Experts of a small language model.
Size: 14 layers, width 128, 43M parameters.
Experts: 1 pick a token, a softmax router.
Training: a variant of SOAP for the experts, 377M tokens, 5755 steps.
Below are experts of layer 4 (counted from 0) of a mixture-of-experts language model. Rows are named router (the router's row for the expert), gate (a neuron's input weights, with its number), up (a neuron's input weights, with its number), down (a neuron's output weights, with its number) and show model dimensions 0-127. Each number is 200 + 30 x the weight over its row's rms, rounded and kept within 0 to 999.
Before each expert's rows: "comes before" lists some tokens at least twice as common just after its tokens as in all text; "gets" lists some tokens that make up at least twice as much of what it gets as of all text. This comes from a sample of Wikipedia text that the model never trained on. Tokens count by the router's weight.

# expert 42
comes before: " to", " the", " in", " and", "ing", " on"
gets: "ing", "ed", "ling", "elling", "ave", "ow"
router,186,194,148,228,184,263,222,265,216,159,209,209,205,225,237,202,172,143,221,261,150,220,222,240,149,219,233,203,205,178,198,157,225,187,216,157,215,193,195,205,250,236,138,222,148,176,156,244,233,218,239,185,199,132,214,220,176,203,223,240,159,217,193,248,203,154,212,223,206,204,245,205,222,195,190,179,226,224,202,202,188,202,225,211,171,188,207,127,213,217,143,190,190,169,204,231,198,218,251,220,263,198,220,230,168,225,185,250,182,209,175,161,179,232,207,177,221,193,242,217,168,170,247,197,209,190,195,185
gate0,213,181,171,232,241,191,227,231,197,228,163,205,210,234,235,191,209,181,211,209,151,172,249,170,189,227,217,209,202,223,209,184,226,162,160,172,252,210,192,269,237,195,228,238,164,190,232,183,205,206,291,167,177,209,178,158,183,181,222,183,220,194,174,177,196,185,173,216,225,227,193,159,250,232,220,268,254,236,170,222,178,201,166,214,185,199,201,187,178,212,200,191,201,163,219,173,185,186,262,189,220,218,198,176,249,249,196,240,255,207,196,238,230,228,289,165,222,208,195,190,219,170,202,145,203,132,211,174
up0,216,202,189,230,240,205,215,179,204,170,151,240,250,202,207,208,229,189,190,193,196,175,171,186,189,217,216,194,206,188,176,166,212,172,187,160,236,228,211,279,269,206,223,234,144,180,223,171,162,200,274,139,178,237,215,186,212,176,177,196,216,185,159,187,216,205,169,180,200,223,215,171,235,245,240,230,256,194,171,192,192,203,219,208,168,200,249,205,178,184,166,239,166,199,194,199,165,179,193,171,171,192,221,190,232,189,146,268,238,206,232,244,219,251,261,186,210,176,191,235,211,208,194,123,240,150,190,160
down0,207,181,171,204,186,184,219,182,211,199,203,218,212,153,176,189,233,142,172,215,218,194,209,198,154,213,132,221,236,195,178,232,170,204,215,216,239,241,243,210,178,134,236,197,155,219,166,149,221,177,178,239,180,187,173,209,180,219,179,191,185,221,158,183,176,179,185,219,261,141,178,218,135,243,223,207,177,202,216,172,265,184,235,240,207,195,181,160,151,251,210,199,186,219,245,166,170,225,209,162,154,222,174,199,198,175,207,147,192,186,184,195,201,197,172,202,237,186,122,242,215,195,192,242,190,184,117,221
gate1,202,170,206,215,247,191,221,210,262,161,229,276,206,174,227,197,191,166,186,218,278,244,202,257,207,161,186,191,183,219,177,226,206,188,226,178,238,177,180,191,177,210,194,208,165,129,232,212,179,172,203,202,179,245,232,216,189,204,197,191,202,260,187,150,210,172,235,162,175,168,222,219,194,208,197,233,237,177,181,185,237,225,193,203,183,211,240,199,129,224,203,133,177,215,168,214,167,214,197,168,223,193,111,193,185,208,168,233,172,175,219,190,128,203,236,209,182,192,149,201,217,200,166,201,237,186,252,238
up1,256,255,194,160,226,226,220,152,175,244,237,198,189,179,222,150,218,191,220,209,226,266,173,248,182,221,202,174,220,231,215,204,219,267,165,161,139,232,204,232,191,172,140,205,226,203,174,187,185,213,208,207,175,126,226,184,190,222,210,241,194,190,222,216,234,261,182,216,216,194,172,174,192,178,166,186,225,122,229,172,165,197,210,120,232,185,144,194,173,203,174,244,246,207,215,248,190,178,185,188,197,169,226,230,180,216,179,180,197,211,174,159,180,211,206,184,215,179,238,257,201,201,193,184,157,203,211,192
down1,225,230,230,228,183,220,174,149,178,203,174,192,218,194,192,180,211,272,220,157,178,205,161,245,237,170,177,182,197,221,254,181,242,186,240,178,198,214,220,202,227,172,229,194,181,198,205,180,167,172,195,227,193,198,208,167,198,185,214,205,216,214,198,197,247,222,154,145,204,237,172,223,229,179,257,165,181,208,183,128,218,243,218,182,194,156,194,228,207,185,180,248,247,253,230,210,247,178,184,163,253,138,230,160,224,122,206,177,216,192,137,198,205,166,217,225,192,184,201,230,182,141,177,206,204,152,248,223

# expert 45
comes before: ")", "19", " the", "20", "0", "1"
gets: " ", " in", " (", ".", " the", ":"
router,224,168,219,167,218,176,167,175,251,224,241,159,190,209,136,175,174,199,218,160,189,210,191,155,225,231,182,218,184,178,166,187,185,209,254,182,177,253,244,236,168,229,238,158,232,238,216,218,200,200,177,205,187,244,169,221,228,198,202,170,168,212,208,229,250,217,213,177,178,168,206,234,234,220,151,163,229,239,231,257,203,132,196,178,252,233,184,176,180,162,220,211,262,185,239,178,228,186,160,158,238,167,169,220,164,210,186,194,200,196,233,237,228,176,234,200,151,191,161,233,187,235,243,240,175,231,192,211
gate0,207,209,154,227,181,156,157,234,207,159,219,173,200,193,195,204,244,160,190,222,236,246,277,182,233,218,225,254,215,194,206,204,207,205,182,167,207,151,189,151,239,218,182,247,164,220,208,191,235,170,210,171,195,198,189,217,219,196,239,206,184,167,203,201,215,194,217,221,167,229,237,218,200,199,236,187,227,205,174,181,158,188,193,262,145,196,242,206,214,250,175,151,155,209,184,183,179,226,301,169,180,226,222,204,132,244,241,227,159,234,162,229,179,247,212,191,230,229,222,247,168,248,208,208,206,200,196,195
up0,180,207,220,170,232,229,194,187,163,190,221,183,180,156,211,237,194,182,219,219,196,244,179,201,190,252,199,171,168,180,200,183,243,231,145,215,210,257,188,136,194,136,200,202,233,241,157,224,222,180,175,125,226,217,191,228,225,151,185,207,230,146,198,234,242,184,179,182,172,224,200,168,271,158,192,172,213,243,196,200,222,201,187,245,184,207,155,168,217,152,194,257,190,224,209,185,214,199,163,198,286,233,226,166,244,189,232,194,194,196,169,162,278,218,184,181,204,198,235,211,202,225,186,183,182,205,187,170
down0,220,179,186,232,207,217,185,234,223,197,182,195,199,158,204,179,157,129,212,200,240,217,217,251,213,189,192,208,192,193,168,198,193,201,173,229,274,258,214,249,186,224,157,232,194,234,243,209,180,203,210,145,184,168,149,175,200,180,185,246,223,201,144,216,221,156,198,164,219,208,154,186,253,186,193,202,189,210,174,211,270,159,179,236,182,250,149,236,233,215,194,212,241,209,176,254,271,149,216,222,220,182,163,218,219,198,233,189,230,204,200,234,210,231,200,221,212,183,185,248,235,235,214,151,197,225,151,237
gate1,193,226,187,197,165,149,169,205,210,153,238,189,270,196,216,173,225,176,149,186,157,174,251,247,223,182,179,196,168,177,222,266,235,158,188,200,181,141,201,221,182,228,196,262,189,159,198,209,255,225,188,188,185,113,213,179,189,172,150,194,186,286,230,240,160,218,222,221,209,229,231,189,174,239,206,195,184,223,177,217,175,245,198,189,230,189,192,169,207,166,193,179,199,205,153,205,206,242,200,169,169,158,241,219,255,221,231,206,236,194,237,172,199,167,186,195,198,192,179,164,169,208,215,243,187,191,205,169
up1,243,216,286,269,192,176,195,196,162,199,241,206,215,181,191,147,269,216,229,178,191,228,173,231,260,224,185,96,157,181,221,196,194,210,218,196,205,189,163,206,178,204,225,217,187,199,216,229,242,180,196,195,240,184,160,171,194,203,227,197,215,194,253,254,169,199,149,253,168,225,224,217,174,250,219,225,192,193,197,188,202,118,180,240,212,192,181,172,253,216,213,211,195,203,225,180,208,221,201,171,206,181,192,184,184,161,223,209,191,143,206,225,189,191,181,204,161,212,178,208,142,213,169,222,217,249,156,196
down1,230,210,217,190,204,160,152,201,222,216,173,181,186,182,194,209,213,209,228,177,171,204,138,225,236,125,210,209,199,212,195,130,139,203,236,229,182,177,201,226,228,176,223,201,249,182,198,214,148,239,226,177,197,145,183,204,243,216,180,217,168,190,206,184,214,117,249,256,210,221,193,215,160,213,229,162,202,182,195,246,195,233,177,232,217,153,209,201,215,128,189,178,190,195,201,226,210,168,188,210,203,178,174,202,194,232,270,191,209,235,230,189,255,176,230,266,178,262,227,215,229,235,166,234,189,223,211,171

# expert 2
comes before: " |", "0", "1", "2", "20", "10"
gets: " and", "2", "20", " ", "3", "10"
router,205,170,216,158,222,185,155,173,255,212,240,158,188,216,144,174,178,206,222,157,182,204,184,150,229,240,173,220,187,170,165,191,182,213,248,186,175,250,234,246,171,232,227,163,240,240,233,217,191,210,172,210,184,238,171,228,229,198,194,167,173,218,211,236,243,221,209,185,175,170,206,241,242,224,155,162,235,227,235,247,202,139,202,178,253,239,191,184,176,162,224,203,262,185,236,176,228,196,167,163,231,170,169,227,169,196,180,185,210,189,230,237,236,171,216,193,147,196,172,230,182,230,249,241,174,232,190,212
gate0,177,217,163,243,179,188,202,190,178,189,172,122,198,158,209,227,243,181,237,192,186,206,169,216,206,199,207,197,149,222,201,151,260,200,195,255,211,187,163,150,173,199,175,180,138,167,176,200,188,213,199,195,142,181,224,186,209,256,238,231,232,199,172,136,176,189,177,223,199,181,161,230,206,155,220,243,166,183,211,182,249,181,259,271,203,212,180,164,249,218,199,219,206,242,132,218,177,200,162,198,163,246,196,186,213,243,218,203,236,175,148,179,191,206,177,210,219,188,175,195,202,170,240,217,188,175,257,201
up0,188,274,207,192,213,235,196,226,216,181,227,191,191,158,168,216,217,166,173,198,202,167,152,216,178,198,182,175,180,209,223,198,203,167,224,251,205,208,163,266,221,254,190,214,201,198,183,157,228,260,213,250,222,181,245,225,294,248,245,183,250,172,211,178,196,173,175,215,157,166,217,156,190,192,224,223,228,206,233,195,202,212,222,205,155,171,202,222,203,166,215,239,221,218,146,164,187,128,139,206,236,211,194,176,206,200,164,225,224,174,253,217,212,127,185,215,201,197,174,228,168,207,221,244,179,184,201,194
down0,261,237,138,224,221,220,198,189,259,134,225,198,173,212,194,199,213,158,197,169,222,170,264,149,227,215,198,200,174,153,228,240,255,213,276,231,175,182,178,203,235,163,157,236,209,234,209,222,202,170,202,183,217,222,181,162,216,151,176,211,228,249,136,175,193,191,210,212,206,170,212,179,220,160,185,183,192,218,199,216,200,164,197,194,217,158,209,208,158,191,200,190,222,188,244,194,252,239,233,182,208,206,156,185,187,215,169,259,144,245,191,233,170,178,146,205,215,156,217,184,235,241,182,195,204,178,222,169
gate1,215,223,138,249,206,274,175,191,200,185,162,156,162,203,190,206,204,178,159,194,225,183,167,170,195,180,193,174,221,248,213,197,193,224,184,171,211,202,133,163,239,141,177,175,182,199,170,194,180,180,148,217,206,167,214,189,180,203,165,220,237,207,201,225,183,208,137,196,193,198,212,194,176,182,178,218,179,207,204,132,183,270,225,120,166,201,212,195,222,201,241,215,152,197,171,216,237,193,189,220,148,228,192,200,214,190,217,233,193,205,117,213,184,216,149,174,192,264,178,184,156,242,184,217,135,186,206,172
up1,198,222,201,209,181,212,147,183,215,182,171,142,189,199,212,211,123,221,138,198,221,251,166,144,234,192,210,189,195,221,175,277,218,188,226,212,236,209,186,214,192,203,164,162,223,131,145,237,154,211,192,193,201,227,219,219,187,237,173,167,236,224,257,220,175,218,163,222,191,185,163,185,229,235,233,197,227,233,221,184,205,170,171,202,185,177,144,225,208,199,257,254,148,218,176,166,193,187,225,219,212,250,189,176,258,230,192,194,176,152,170,197,185,198,194,182,178,128,203,159,183,194,210,229,232,172,210,205
down1,187,212,194,218,215,272,208,199,198,236,243,195,153,181,246,217,142,234,210,174,220,216,225,231,187,138,226,209,182,207,218,244,167,227,174,197,196,210,174,286,214,207,194,220,238,202,157,255,136,180,149,201,184,212,187,192,175,199,171,164,227,165,196,220,266,182,164,259,128,214,193,164,178,227,218,212,261,225,195,214,229,159,253,199,203,238,211,188,200,173,235,196,220,226,190,192,187,188,202,152,207,188,194,240,204,183,195,221,231,221,207,174,212,197,205,179,221,128,169,194,250,139,210,167,195,226,188,195